From a checkpoint of a small mixture-of-experts model trained on Wikipedia.
Experts: 32 experts in each of 9 layers, 96 bilinear neurons an expert, 2 picks a token, a sigmoid router.
Below are experts of layer 3 (counted from 0) of a mixture-of-experts language model. Rows are named router (the router's row for the expert), gate (a neuron's input weights, with its number), up (a neuron's input weights, with its number) and show model dimensions 160-319. Each number is 128 + 24 x the weight over its row's rms, rounded and kept within 0 to 255. Numbers have three digits each.
Before each expert's rows: a language model's description of what the expert responds to; "mostly gets" lists some tokens that are sent to it at least half of the time. This comes from a sample of Wikipedia text that the model never trained on.

# expert 12
Periods and commas closing clauses or list items, conjunctions like but and while, and name-final letters d, r: McDonald, Armstrong.
mostly gets: ".", "r", ").", "v", "0.0", " but"
router:127164106102102131134145129105173132122119105120133088126092097128113127149136136132119120126126159140084103112111141163119155142139107128107131125118108163156140125146054107145167124125112063142111137153089111156119134117159172131135109131132162147161120150122125100154127122181150111149112095128176136177141123097152135115092123135139159126117162122146128124166139126147129144109139122107132140208204113144095153097123119093170098160143141118149126092152187075153104110147124144
gate0:117123087094160109137102102116148106151137108111114109126101155110147138119111123119133125141122114121121089179138129119107102119166136155161122103132144146162166141179159136147161144130154168121160128149151088149088121160189191123141145150109130146113121133134102160149121109113129152120117143140196116132129135112140115085138141140146122124175103108090116102151055096159163169125087128150157155168123121144102117098098128143093170163138109117142122125153112119132135125080116138
up0:095107130109155132084143104158108101128180121155153152140132095112144144133140126130132096120136139105113102150149180116133158127114076119134149127125122150148149126098176160100144190111107121120147127110114118176152107134138141179133106153137144112157136134165107140156126108100138089126126145142094119135118128126155102099158150135149101140120140149142143120169137148161110174106054165119096133161191147118108120133095135155142171124112135143122120099110074109155172074100116163
gate1:134087117137120137156111116112089093120149172139092139126105099167142133163161145135103110115122105126124121116131104119117109123085086068071108132146141117151143162080119105131149146097145116127169125143119142163129143154145121157154128124126126111139133180149134090162119104150172125114105143137104078179087141090140128145122157113172099113108166126157130161136120119166148139149046063176142137116132163132130119123176137110089101126117173108154120100132133119159128103138105124
up1:131135127133154116125152201126119151161136104092162105074160158094116146119111121126166105154152144164116139109092184133150160125138164172152146139114127144094143115126113131112089114137092121127087101109103091091164088107120104136095132159124111155145145106099133155117131109117119089127155098096147171112113087132130126138134103083148151114152075108092136103140100092064095150142192154108144157155115141114120146130127127130148144161126095143130135139141105143106115128133108131
gate2:100142129128106094131135119138125171097130099136141115079102122169147146134146124149123160134151107134110114097110129083175130152149104119100105153145178113120136096154116109120087115148156097148119160134126134129094137123135151126116159149144089140096131105146050134092103174114120121156134108119139129078123098143114147149136109112152086109124100099111131161111091123089104155124094130096106089153119150125135097090118135127148146171142130140131084106150112087113105136143126134
up2:103144146107118123120104123168092089129179149158123139120118108096121086098131149105162138124085138138147132135116141129138127133166115169134129113096148145103122096122121157089102121128139145106137057059109099145182166126139115157109126093121132127110142161110126129133186161145155142093128131116125139089105152082145183128145100057155134099106098090160104127153122093127152103131113120123126119129134158085156157104124132118155067151140097173128185138120129158123117094114124126
gate3:082147120110143159148140133145156101129070118138079092125180135062126098123117117103136173150136130125134144131106141100147120133084124156128081140134153149117154118098138164126117123122141155159122110122123132156119096151124103140134130165123113168131126126105128137143163074139093122089134122130180168130115170141127166091176101142172132105139102170143124099092149091142121137142142140120131099100114142141151125131131118115142150108107103146150124132127142170146131068117086092
up3:078157150121125164118190141138153144104117111152048062160139126069141139128126118063176108095092132122175117157124132089129138121152122124129106131137123168151154130127142118127120125120157132131151095160129145127126119153165103115134134143131091195148116111121131123125114116112093122142125097145134129115148155167080127115137121138097162170120096148129132114114158120133122135075137104127119137093099158138154155148147087139135159140119109132162089102109111162102129133144159075
gate4:142109108139120169149121083130103137134161156102146169101128115111125111156142102127143130137130135091132098165116101152085123085146121117089149109123174097187072136116150125135126110118136158146107151116075136152121098126110171110090145137106117093139120166170138094152112107171126126124084136131120116094114138123124167107132159133147120121113119081143133134114125136079136120194074190176118164113116141081145178126146178135090147142146148117125127102148134091136135114094142177
up4:102139105113159092135120140103160124152135134138141092155133142137165154079176176106115123134145144118113117149152146152139133173130127142162120147142111109138124132138138175117099097088099089075165134110142153110140123133093111123146110102150096153134105103104118143145091154136111143115121126105136100154121106153124147135133128112123124151101135095108128137097095099153138165103142119128104109134155171078047123117119152090111122108102155107102102129144109116180143156126168099
gate5:088150119118133152143137106172126138151119074159131130106147127128148149105129132118128064105115139183165155131103080117133186123111137080124104096132142135139144158138173134094119079132128103096172132124109105124113094130079113119135123110108049110115131150120115128144147114115056135126150143170120137141135112127149146154115114139122112162113156119086121111142100088103125150138142121135084138119120132136117117148171119116141131100144139139106082131076104089102115170141169141
up5:133119144114150163130090155107115141149089111108148118104121085086143141051127144116150160098105132122141140151141119128143140158119150121131155141132142136153127170125187128107141071108079131136127078142151110124134139081124141180191145105154138120108164109135087180162153071099092122108135141104118116139137181116108078144089126110121175126085069127092109145169121109140133136132123135094140148089118127155097150106151110134096117107130111109155128131106101130112111141153133107
gate6:206183140153168086176131151149152145153138137193130139125105122133175135113157126112102158103148175099161132123126112140147111107114198139141111121116100158126153118083152150110105118118120115151104143128141103147124111136133097142104152103100113105097137142090145101145159091140098125136080098139145136139158139118103154126118119178100092130136108126159132144083168158177120113122150123108126160087155109135122123129105076161137145123134119125117122126127115155090121136132094133
up6:135175131089125141131099120120104102157165116128151096145112108129147122122123146153133087104079093136111147102133161179133161115097144129151127131119114095138148171130123148092141126108149098123160136117127105149113136118112172112107136112112178143137113144155094100102155088145149169153095101123106137163115139096150131090092088119152099145122148076118120195125131158121099098128148108154147134132166122122103150124129108122140119097138111140165106118143140084118090104105134185
gate7:110140100121119118120154162122119132104124120128157136165199162134117093102101143097123155165125098159099128153145140132128144104188129161139131144123119139094146155168124122126129075113138160113135101155129123109140128174101121145117138143111165145148138104092148138099108134139147112105154117127116141099149167138156112148126145171104114080146139094071083133143150123111142134149202168133169113132126130103101146096095160124139111123121078099085126130150121173151122144053132133
up7:123166150105105139129100099147123156111159114133123138128129142140109068117110132097128135102131136121116122105111151184151147076136116131174102084093134123112099178118177132088088113122129130134138137125124124100135146150095157151097131134125122089107138084126139096134117121097105101104138106123141133130129126107099148106161136123111138146131091095114126143137135118093110094139134136127124108169155142125136126057135116125173103143105155154098129169150090159168071140129142111
gate8:112137124105138115110131136103155093097112122158149105110080153140127151136169131146118110152090118086124140129154088087164138109130134144152120098150136095139155138126140125122115121140116125128123155119121099127107119129149157138104099114115127163116135135163124146095104133130130164140157092111124149149125170129138126130127120087117145112079117130121115095146146171152165077099128088114158136174121147133139166102125097135116155080097131171157113155144104102139154092176111102
up8:134156134096132133140076132139111135152150068119116139144127112136079142122127172103133104110129129123156125132110102122168123148099151126131155142096139109100076163134148134072153113097129152155131093133144114071135086092101116121104149098175119058104106107107163117154133125109084104085102142122116118140146105138123153124132079119149152143144105155160123132077119144105121170175147114137149095109114125103124119112145139123116118131106120165119154093098152141160072188138132108
gate9:117110116116089143128099152179071122126124158133111128125118137129091120117111113122120149155101119071134126156113102123169140097140130111124107141186149111139091082110115115081105133088186108103120111144141135132119059192163097121123110116113145139133151120124117115146142099089131117112177110118128128139138125122118151108142163088158100109119146143120119112162123178156105102137167128131133096079111138151163100077117037116135143149122168161120151164126108150092156179144158129
up9:114145137119116124110099118128111118098143117132104164143146133122148160134131080129131123099124112134111127156116094119100122108112139117111120169172146163150126120144121104118096116127113114137124091138134137139114111150131103119110120137116127159149113138153116139086132159093101149068156111112129143120127136170105142096080123130147140134161141157146134136146125119141113137178132105146154131124088159116153096137121115136132147179127114125159142184109126176096162175138147182
gate10:114127081107100146105162121090205113129124164128157159134138173117150110140111113143136151135126143143146103137107132162143103140127099088105116130128124141174144133137075139175097112117120156112138101094125121130115111124107169167154135108097103115130089131106121170131100131152156109124134122111122130145109112155177129147162142140141157143124135115143122139146113104096103123094134145123114145101102110147172123139124126157090094122176165131136096142153110158157157113152145150
up10:129150167121149165169115149159115154135141123156113108122119102143111142104146107127092132113107120084134165118154103076103162156081102183131121132112120099090122138124169152103145136109149102145130148136167133140171141149075077099068120134131148135156156126125087134133109140128117118137179144163114140138131137108099120125056143067128105136115111127122141123141106157121100128115144128114131133134154133152112146117131095120097111136088110144133153105109145133091121137129145102
gate11:064151162138109162110143098118158123159122113124118112109152147126157125160144136126151148166130120118107152163141152135130177116149140098144122112155149112106131143098145102123164170115141102107130081090113095129115143112121170148164178124140099126138058157121092138082163158111145110135120135118099130125115169129162139132121128112159148090168099115143135154136171120167141091114116127165134081128128138105143129104103098127137087122108129109104099112105139158116103139132143095
up11:115090112114148147161119145151117104128152162164102121089118119110120158151130146126130143122132117137114088081131133152101094138136126178101127138118120095139093126154142132162101083144147117104118130154148181133147117138136162133089112149105143164156185130169158146168102132127134127115111165150144137106132064119145128146129164126135135107099115128137150117135131132103167118142148095140117147128119143085160121130129142160096092122102153125151161126176114101142097131138148176
gate12:131132143125143137183140116167100141097157104168123091142179133104116108100128129140166123173115100171129151124152136110159157084101132101114124115097138121111121124112117146144143131129131128141156182085118130203138133098156102127124171096159160101145149141110103131084135138115143112108148100153114146108135121126121090153136112182148113123124139132127093114087137108089163140114091138158105142091121139127102136101118158107121152109096110153114109133101156077099120120171100150
up12:153128138165101093074116109108114096175114121102161116162114130125138105122116145120124127102161160077155129118117153130117103161111184163154144160140131130134107141064096110126109107096134111121080119124170118113148109165139145088148085131090114115103102149157152146138124129113111126082092127103127090159098145152132177104084109100164138114114134131123152125151097127119115082117120121129153146121122143152142101086156089155117098115150138144150140116141129162119119138090107096
gate13:127131127099176147117178122090129124126128082107173135130173147101123105158155148141120129142174098150124135146132099134120119129146161098153102121072106152136131141142113067165164145130104160158125131090112143133101070161091123119158103139107144130145127111124118143173139119109148117128143127138125147125108152102101134118150121165134108121148078155158110086094181098116129125114132102108138140108113108157151162110126094126131104141087131115102123094155090138150092143125123143
up13:144114155126098169154116089129111163154118152115089091087155076137146135103114122127124159108092159119080115117114135140126168112106145136067107128166172135121099154118135148081154122177181110095158114143128131126127140115152159129104144126159140143146134165134084089117113149141094143133111164108104106109140137091131129156135099139135121164107164114139118133143145125114120144148120115108126146079130141108141087131119119125133143113131128122105104156150151116099150140181098140
gate14:126152145134104108133107124120139080102145148123124153105128153140134121098088139124121146131199115163095080133109108122183141129105124141119144122187111139132150120107142126145140113117107174113161141146125130151160098165139132144134165146124143149137112123107162189168119121082132151078109087151110188144111115134110093132121108107183148128135115106157158119163163140141148160141177111157159097148116120136152093105136129151151157141164148111132125117104120161127125166134136142
up14:094114090134152122120145130117131141178127152094126127111069169156122130109164107141118097109106173113137155126130147143112107144143142147186145128116101164115127110166107105119126118155117109133131114136126118147105131097150130087137140139120126109105151104162103089127126145176152118175124138157134081141082126107140127162136149141111117128100102102118084122134097105142179143107137090093151130128146102118085121163107115175099140115182132140107120100095141134129118096098094139
gate15:109122131110115115111149150107117097104129171122111147163125127152116092183129076130111122167154139149122119116139126134142105115133131090137103187120135119139106082151172128156126142158098135137089121174099147138127084103132119160137114138136125136157187142145116125129111107111157125149159096133141152152127157160136133136109166122111115165113120151108120124106126121135131122135122176138156122137119101092122162182165164117099133139153124098169124134152117173160112085132109160
up15:085161125146169136179170138115083134116131104130146124145137110150096137116141098096126136151133121070154120129112077125067153077129125117151134131135099131133150141120125090117134080080125148096149133112152150138140096142141134111100151101114139122132134143119108117121177120101139150147168149145124142120129147124098120169114156139119116108139107126124128095114112142135105108102147102149147182109117127142137158082090135119144098102122085136125153086153176112136145137156154118
gate16:146112129147142119151124115149119087120141118124099144090075109091137171136113130120093113171111143128142150143122141129139128130113125115104138165138141089082157140123145152157085152081122160159205126137122202137121157147156113110161105150086120117104120116140140101084133098163156135130139133054140101153123115124150150089157167123200123125147149145131125136129066141103103127166108142129123110131132142105104146132140141151125121107102136106113090089131087107070102095114097121
up16:168152133153128127160115157134103101109106148106165141107093151121103122130084103135096138160131126112104116123129158088107135138149121132149149185120121147107124136134154123079099135137197099108129120133107134096122149127146117102141111157117135124157122109107123103131123103117141159156126112125071112137126086140103122108162150146166146129129145128094145079114139162086129088126173133134089141090130112147135162133110122184088124135135141130161086163121092151151117157140132136
gate17:119089078120125140160092140175152128146116096145131123078105125128095133184117111132083162154168124129147105140135089113147161114115104107138130141125132101103133125114119141098112114155104144116157148103133134114158060114110107131129128098119109148137151129135150113078143145134160159129191112121144110089111117140146082117145154112158147104146126141138173149136149123153160147129124149143120098138090079129158128128149135139042134115113114099150146135133149121135109118130100137
up17:138104131110083112125115108142123139101126111136163148114083126102099146148094070148084116100133186114137142156122114168118130147142110120170115097115150141163106086152109126123155122137114162122108161144113160120059149162189167148105162106130117152121159105092124132104103100164155148095083133150136143143125125158114121157068120128133098075124124168131131147126090138151140129145108102133166147131115120104176126121128137124105123152138152113097155154145124112135133097152141067
gate18:131154113117126138134129132124094117102112143140156075091148102146111127110152156153113094118122163095133145135149125123132133129114155115112070102099091163127137108089131082131164164145122122170114166098138116137130126167140168119143132143139173145096153105105126116102089097186119106113137124131122165168152113124113120114095159178144102130104106078138088150100141158153153151128124137107084101104195081127144116147181111125121118160119112144150117081160137149113176173156113142
up18:128130138123122157167105166148109107140128139148120093105146101166108154122111158136110148154126128173149118142140135114131177135116145109106105145145110140117126093116111149116141156172096126098141162116125156128117128177131096092146132124176141116103114127152149136070112096153156105128129156100139119132123118114162122079117177186153108149114130140132114143158150096139137112113131147147117096130151120136126074174168106106164128106091129162137128104117104139109151124154152155
gate19:127116122121173106133130107141142158136166129155136116125097116120156155162158137144118136117139133139131130135111168130105128122142127148114131132129089136146098137171107114118140113126104159161125085126157147193131115084150129122121107135127121092121131142127131129157117094161151161132128125155100124119134125101140138145077162134140150119087119097137110165120132123153147174123124128143091143106161136151162119143099124170101124147131124110170136097137143108124081118070124122
up19:099111149112124112136135139131131133129097143117167131137105117124135118121103164122085147106106131125143154121103157121199119123131107141145116160132101109094140114157068133096141122112140142122100102151169121101084130103083127140114128093114091128106140102150127137155110112092147109165106121125128128115093131098128143136144088103140115112138114122189116088135119122164125120095109175109103112117134101118081127138103106120161118120091111141089113141177157142114123124147137078
gate20:147164109122113142139139131112116111085159125171147110127114143179140101145081111138151072123102158145110139137162131155102157117150140135163110133126133115158157148106114146147131121160118112099142154130129134143117132148139099151102132144163142128119118155121162135137074126094124120132077113102126109105125157096139145154111151093156138156144144102148135170132101154148149122166104121125131125122150133119137142118109102083125110104150106106136113097136107112143104139091113127
up20:136154140120121100114108140094115167136118137119140100126128152062137099152169124117159118119139113145148129125105130102090178179137094132134130132163164133121134095143156152172097162130143140128116139086166145161123103101117154146095107113150101144157149098154104127150171086143164163152111117140113160118168129129124137110175084130128084117142094108151123125098110126116124118124132149160118107133057102151138154119143111106145120118116148138098160172120117141121137134144110134
gate21:101104118130137126124185136111112138108163164148186111167141066135163161134159135117175102118116051115164144143130144122106164111053123136101112141135096139109106135111115124126124132128082051165132118148145153121126116122119163121167131114087134188115139133113162099119097108132150125132120171115088137186120147131103185114119119146132112148136096103131141161123145114120110113119128134074130117123131152134152151134154155140107110089129099111076128135113129111114169164131153118
up21:160123147156115106109168106141157133119151141144152104138134131157149136151138147118157105108117087159072142159156107103125154139128115122133101110197122159119116110141153149140158109152182111141154135116132137074115100133151167105113115152134131182092163113134116124183108158172106164131146166141132084109182126159093153128125113107104142138103165127139162125074144150130168118117118096114112146108102122179160111134124130122127102120180114177123126150110088143151106122133151143
gate22:134124148087181067141134134113139148140105112143155127088118154118148099187203123186100124133129140155118110122139114143154128151117141133124130128140130104146114089129117141133126164097117106132091118103082147134149074110139110140115098122128120113093143080165131127143103121149126128102137117128176137144135093126151170174121133130139158099094126129185144101142119117112094131103107138166131124114112133120104115092097133102073139119150163159095154108142139145117121141120095078
up22:114112122161126168146112127134135103129167124120126099165131123139139142102097125039130141119108152125108118132105155129128109130091122106144130128167103121073167185113145091119110125120162126158134096151128142152117165096133126150154107123171169142168097144183142115104159143130065184085120157117103109123153142133115133134140158128091107143140153134104122131154145109142173119162143135114139142148132077115090121121136114142141116099085076135139092145098143106150103106135134162
gate23:143133136143118115159128146156145134105158137138124119145100126121113140131099199187100159152141183140149134087092130131188127127112170110108136169139102140094103130157135152153157157169102149152096098159144079121102121134172141101149136073143134100135121171132140158079135132140144181139093121080146110155126173128108140121151126124137168113125154149142102170111160164133122123078097106147117127145092112133127140174112094130120102105141132132132106142131151147121113152181130121
up23:151125100124157116111190156135089146115088108145149127133116121093154127146161133104115080124147091116157136097119149139111174131132128098146139157130080148139110137104123156128130145121164085127126095102141115164119132128143082114164098136132107147126153169138123097113123152120131158135157151123102132118162134178102151121166085140148136174122160114148115142107167145139140099072105098111117158146116142137120132107116135128138130117131098115146120113110141109144110098137147141
gate24:106175104145158173149176100117078144099141125144139112165150164104098132084141112155131102123111125146152148100165115153124131078138084099128109142114127130117152147110134132129131164177108102154152153086073157159149113118197106136136116147162169146135118119172114149104128088149086132127128143174129141130126125130127135112110156151091122102132100102093100147118114138131115124111123157101153154138098154133130171139155084152111115127108135108145119102130149124113061058162128145
up24:099121106156133113138168126131100139134136158143122111134102108127103127126134111051146087118147129114137124163164121141123153096121111118088094161143140130116147110134124162130137147176122150119150112101107145151186126144157090103135144114141153146152113134173138130128164079154127142132136145179131126112130144125124113137133163148113121113097117129122126155119093092111171102108128076117160157105155132139111129123146106115108112099133145123105137110091176122143137069116117096
gate25:134064138165134086127159160151139132112141122092127132149103098149103097150162092138108149121147128090133103123133159145069136137133142141131123190138103134136126130109124100164092150108123090147114122143164109136128098106135142123175122163153104074156138154152111114155095142093148132123131122098113111130153115124101124126133132124143150130151122132101133141121135124124142139092130113132108186130111116142137102139112174105152102168142137142103188091148146141144083129139112096
up25:097116146177121126139146098163136127089105146121143168138121135076115156151174157112137076159140121092133067158124090135113130154131156129133188176147132112120111086120116158153128138143102108112123075126164110119133094147145114140174121131129120098139119169148167158100127118097155158108125118124147168152114132109138131117131093136073079121131134174110158122142119159126106170134139131139123114121116154111154137122176131141093104114192105154096201143130132154135109129127118134
gate26:126096115155154124153129148116136146114173094174148110123132159095185156156150140113148158145126124111172143116112126131122125167150136126129140117105087131088155127194140126156145101176090149098116106089132166139132131099170148162085176151120151155105132133133166153103152141115105152125106156135098176151145150158167114132097122133106118159191078109138142145132170136146157118180163141129142106141088074121132132163099124126139096130118131070142140143126160112110127126118097100
up26:117168117153072155135098129127139138150180131212119094116175152158147138119136124126178108139150137132171098125108111108137135145099150121144117168120130107087154121116166136097078120134143139105112134137106174089114131120129136076161113139145100127170132157152163078094138106102142171098134115131169115154150149133138114127162121125129116141147140122113136111104142095132138133180104121090126105092082109117163131163109085143123130150144108092085111152122143131099074147127151128
gate27:123140120135118122178097145159152111171136171121118126150119119119098132149138108098122174150084157113125180110129148164113140141145130127130074125135082079104129139121135085100108144140125167122119137195102113118094132160120130101147143139094110116135131096123135135128128137113153130164141141129129125110089150125162123161120160175117116106129161177143133106141149147161143106144162155117134125138110087121134080145103101133130068106150097083126130114114132142155101113069154138
up27:162138086127087155133136105135145122142116125124138126132155118150120085110111127129121117122151110061129109182106120148182113132103150134118140099129110102142128145116115133118158123138123189159112123098178185109135073098165124128154127130160130098117162166157124162110150113141124095078158126128135167081142098175107131110129127121104133127143158118139105102073151152167082141139129169124116134095120102146123137109147121119159090161108135105110137114146070120119141161114123136
gate28:120119144126137115088153127094126120099116129067092115152095125127156146147108143084143115091141138134144083157114162132146117136097106114117142136153160138144144152136092144125164133106120104135115147124100113156115132131116130104179116124121110154141127121142112127128107105094115114100103174153143115103170087148112126174127175143136090131145118129091140147127144153131132134119115095135116138141143203186114092145134134065172117126123135125128126127102127170166109113105098123
up28:110140130158149118124141106176117114152156112116147081103132128126169109157133097174126136132117119121107170085136137135113106148095071156125099122105131154122076184163121134118084113120115147130159146123144131127152121106159117157115121104086137109121117097129151117133158163158141123152170157127089082123124121171127148081112137070151137138151113078144139160184141164124137165119134126142134122080161126113157136076110131176074139120129119120125133122085137101131157138146092133
gate29:117126124108114126121128132141136126089146151122118121170131143134135132144137121096107157107140151139115115089123141146124143154136111130110074158140116131172089126154097179125121125145114117132113118108127086131127089122175073096145109123151143118121132122117133121118085103157101142088126098117096153156137097150179141107122122143118141189110124115116184114143141092115152135108155113104087167116129120147083126139134126132138111098081119128131155156153137137123148130155149182
up29:126123150121130152129162129091115183140143104127168155130154098127124100097103120137115136104152138142128086167146156137079202125111131095090142133109099135138127159111107128121142137146167110122193151093121139135138130131133070138144135136101151114093131158144087127155139168114149122088135104123103182119129182156093108155164122129172124169103147129135109131119096126134151100142116123099111146129099126110115157091135125134087163164109092103124140140140160112112144102138122116
gate30:101147147077117100194120171139092118188117112181144182158104143097141113152139132173117113149134126118165199103122115114104133192110127156141130139133132139113114127163122130107133114170122147150143136116109170121125116107120119077125142137131173147123138086106137122100110153117100123118121095107092139168117146171133168171117131135127149158140116140154125100143126148179112111083105163103158141081163128096115124146120147149108105140102140147132147160123135130108156123156161153
up30:146066119166113165101105129134153112120136160138124121132131126163129087133132148118137132148136123128118147147121114141133150090117147108170111147142143097122132139111116068167115145081088142094125157138159113174089084142137146098126086190116117097146092116160146120145119140149115134040114160142132161152106143116117074090163155134105146116189147153172132127118129122157150150138125130119199127126117107113147116131161127127143107120129121105103143137137094131130140129116117113
gate31:151133174140147120120138159091132118087145172167160109139161125136133149180133131114175155097107095151123093159135164104105150129104129127143123129163086147147134134160124137138135109184108108140138118109139135132172154148087123144153155103154103159154142139094122130133116123110152132143144121076113137089160114092133131159116124121135148134111140139108139116108144102158182073141145117106084122114068100132126123134107135130174133148077126140121142145095144089141108156157106086
up31:131158075158147134130134110085142108118135148142123142131142123126132092162147145066156157131134114132175099130141131117115096160121091167140136134137131157145191077147170142182084106153115132151140174142135128129113143165114107146144154178115074123157132129120123122137124106142126092106124084072118130125132116162135134118144133105145155144144118121124158069169155143124155130114131126149089122166143083108141159168122118138106140124133090119182112138080110119150118107099090131
gate32:120120149132137117146124164108104070129123097112156165119108119129109101133128131171112106164141147098130154171121134135109144124089161099170151134117095124161112104107150079129088176139124150120147138098126114129129095112107129143132068110110158053117157100134143164080115143122159095109128134145086107130123179127133098096118124136132115097096118108165147161104156163114132157101144153137142123115150087123138101163121109141150150167114182182112117146081139099161087170103081114
up32:115161135090153124137101156106157129139152106128111146097127158113068091114152110155081172177170134113136141143099087148103082128112151114146135126142127118135133103137189131116105138132134128132126109145160124138144150136147127134115100175147108066119151151135139135136123140127094147112126100156088127163105144109103097104128153144164126111095114133134163151130131168161148137154145135150189117154078148141139133143133121164142090140125105119118146141102175093114078162161127145
gate33:131159154113169195095168090087171092123135137118151102125130117143089135128147123127081140122119126113133124145149148107133160125124098145154150137119132140136169133143149151151109130127117149141122147100148157136134098118105102132110158171167105088152151112142080131135174112124112079112103117135148132155129149141079117126069122131161096110149102105157084109162138113145125115157107121123135132114117081130094126145151077132125149117161110112076137086122130154113180135079104102
up33:113151145121125117131167184111175112135145105139148125132135116108144084123084065136107168088141119093130142130135135121174127093144124077147124117102120139124096146141134109146116158123111141122112178115143104129123095126137131085135126135119154113141134088032141158118107142153136167129109111128132086113154135141122138167107129120124136089150096133181145146135122083155146143135131134125132137115155085156186144135143119108097172141129130131146111128129129114140114134141132097
gate34:102110081096160154084150092144175154131139111087142153117158099104146079117159145128120116111103116121136080121134113139141154151110078144147132118075102051114127127062139121160137117093097125123118145133133141067150118164148150160148153138167115105084119117123131080128111132147108094117155161125145118153107117126152135110127134118090107137111106077084105152122151117091108141134140099101142133131114157100124143106139119138153091138088102155156098133190071125141148099120181128
up34:103145107123077152151135085114162118133111106136165059107169110123137134112152146136132149129132152101164118173106147128151158108078140098131127112102111130117135109080129119093150127197107100122137119139152106119117119139138096133116181102139127141112126161105125096100113094166119137159129157107125116126123157096120154145127098145100138149143119123119181142082130121152100130107142124082123147145125143133145132151157138134092155112093085128116145101108134134113189103113135128
gate35:136167087136113146131124130109127140103115138084097121137103152100111112140115094138099107083173157173150161148157183100117104155106117100088133133118141096141107132130148139145145123133079085146130126102120125095112099119083123106120123135105147154152083094093117157148117113160166116132136097135169103144115111141164123156155077115101106108110135129126160114145092099125101139130120120123109103101100126113131114166114124118096113122117116131152143093098167117156142108094147146
up35:098101160101178129094135152123114126112106121157152096134136158141159127121102174146160118153126138085093113111161127107144132126145110129162154154142098158156156095158102172132126157150134127111133142125159101147134121179143122104131112130135126116101141145118116171116105161143145141163123097119106209155127151179128171134094122094139116121109130129124108126104182110119124094120103135116121147130130124161137133118117132162136106132099116196148073119177135130114101156132094142
gate36:109130091094117152136083132125103089131101137092091110100126127096098110090070146137159123128122111107093141089088108169143111093128100093137166075099148116126143098128142124159130135148124165114119128112107119128129126142172138080121112103134134126118156126138110149118144119135135081130131130135155125149116124118121115109110115148137114097107096154143128102112160126073107105119137130116108146114130127147141154167168123150165142120127111146095144125133124131088096118103105151
up36:141120112128153132092150113120145165145136101123117116111121146133126093161135117143116117102089165114138126115109170106099143158091109095134106133126087092183119150167104135114114102145107111108181140177125120097120106114110128153166110095092089128112116142119159122132106142077098112150122107087135109127108109140119135162142166115138130169155103107143173136119086113160131129132102134125149114155123153152125097102102174061122153123090147135163094118128117087158166145139119095
gate37:137143183098098144166111123163135103140150120137141109097103122070148096122166147092081111134163163114177126149138110129151065113151138087112159148138118119128136111123146159139119112143111167128106106133064155163123107130162103126115084154148109125162131149140136127144141118147121142105158175127115136166129163131116128123107197136119151125126124088115157128144143134113112092110133135133144167118089104160129150116101097156118128107117112169133103164155139120114127104130097120
up37:121138097135155137075124138151085137128088156118160139108084119187171170117150190123120159111145139164152112142138129141142133151130119149151154112107175178075117122135153144116162134115137128173137112133126119086136129139131123152121183124148106124109119134132117149105171110121178147106124085142148125115091082102100134139146125107133114114167137109137153136121096129099128182083137065156113096137148120126126128114122108159132108150143133102117129121098093113136133153106100163
gate38:135110130165133107098132155152154151159118182166082107199144125147127129170109124145149127079122136132115102146129121144134170118108128119134112117167130152141133093104140148123088118106119126078204141126118127075159137106140169079120104136106099115133139114150159109081122158122128120124111124113066086102162095126116101114139142143081181137137148152155151100135124116122167150126132125160139111120115129108139142141160131122110182144120108130141144135154112152161126142107128081
up38:140146162148098103103111128132144082120146179158112122160112130115101131091129201111164127110147126155098161125119117133126159119063151111143121138207136163089112150141132147091109095102166088112134114119141111183132175155129124136160120121129135104103129157162165111109151126123114148108073171096120119113156122136162143096139104133176116126101168125121122151106134133112157142111126112154141094106082097097118132098130135120138107127128132154149094165105106130112110103129130139
gate39:123122103141129138130155110157087129141126100085130132142109076111137123143140141092144082172078126145105101101114068117122124101163107086091117144123123114133100190134129138086141123129132106146108106103164137108101116087119169099146133127137154118125146134133128103100135096174107128145175141116126074158126100097146129143121087106119115098129089113129113176105114124118121102121102124114140154104116151191164135103141153115133130097177109132107111154161126082108129079157104159
up39:115131166199151117136130141134123123152123136140103135151093099106143160148130117118109108161125152160116099104151153151105128130134146077125189129137101115144144158158176105076173067128135111114116137098181115128074144126116182131124165166119167152161142146142085201119153113151072104139169126140132140125131095098134101131123116115099112127147099118108157148127129140161130149121132120108109143113135170125134158133122123166119147158173138099119106131137129083116134108129102122
gate40:116133147131139177106125121121158093127157139145106125175144082129156121120149162169149103089171147099140113145195072151134172130140133161130151122085141148126105135102125167103121137099126081096141135097101116111100101138108152120121149154127143129130173136145147156130093168134118116113139121086118159118132159094108141115105091122118136124113165144148175123124131101081096171143071138125097093105125144112126128127138127139146094155134097125110117078123112135124101149100138178
up40:112119112140140124093174105134122110155141120128111162154135115113131142136100150165178157121142137115158103081176107094130133140130124115109135115091085130138112135089135123115160137141135127128142156101139123126138156157121160135123094118147151124143141098128148121101126182129148137110173082138097162124184117131114098127095136125138146091134109132145160111109155114103109130122111120129140091111128150122096117144100149181129124148115098110111116106142128089114135152127110134
gate41:171150132149143124101121066110147107127106126119101115125128113127130165113098131152130138136088160111126136140142105164172141133121130174145079136090147111155131109112124128121109092079132102124152114102142117091138142159142100151139140135147177131103134157111108143105145169102111119153097141123135125109061171085145127139078111110130155149118138145132115114132150130128138116118119143154131106141107149121133141108148105123108128125160135113153150120115128154110145095135152157
up41:176153085125135146111124119114153121180050142133144107052123082114112118119100153168136129155125157123151109122164100116137173137145152144132123130125140108140129129113130128103148128127149102130112112088120125124110123163081089117143148121175113137113140149094144106156115129113091131137125139119119165103100134144155152136150102148090095106152136123108093097118137136142113121123143053149109092124143099103100137098139120094133137095127069110139143117104115118094149110145148155
gate42:118091134134138176178132130094129120127116105142157149139156141118145113136088178129109111122099107140165174093137122091115110129099129116128120179117123167146123099142091129185141175122113091126078139131127173131134123097160115179111070088121127121142120112108126123109163143133096164087141134134105120115133138138138092143128125075105125153102116106094100154082123155129097084139120142126091122125127126138102125124102133140148098141096134137100128158134110120099122133142130116
up42:133136092100084103113116113122175129160124144125116116119162096133062100127117107130093111125157073157116118142087144133153109123115143136082179126161108090129104141095124080128141110139153188093102126132145099128126089125117119123142109150141083133127141139145138139137092100149120070110160141102113129126137100155113125103102125180122120128127144169137112070126139084099120102178114151092171122149124119135126150137146149106139124134192112124135141107124146161130128167126146126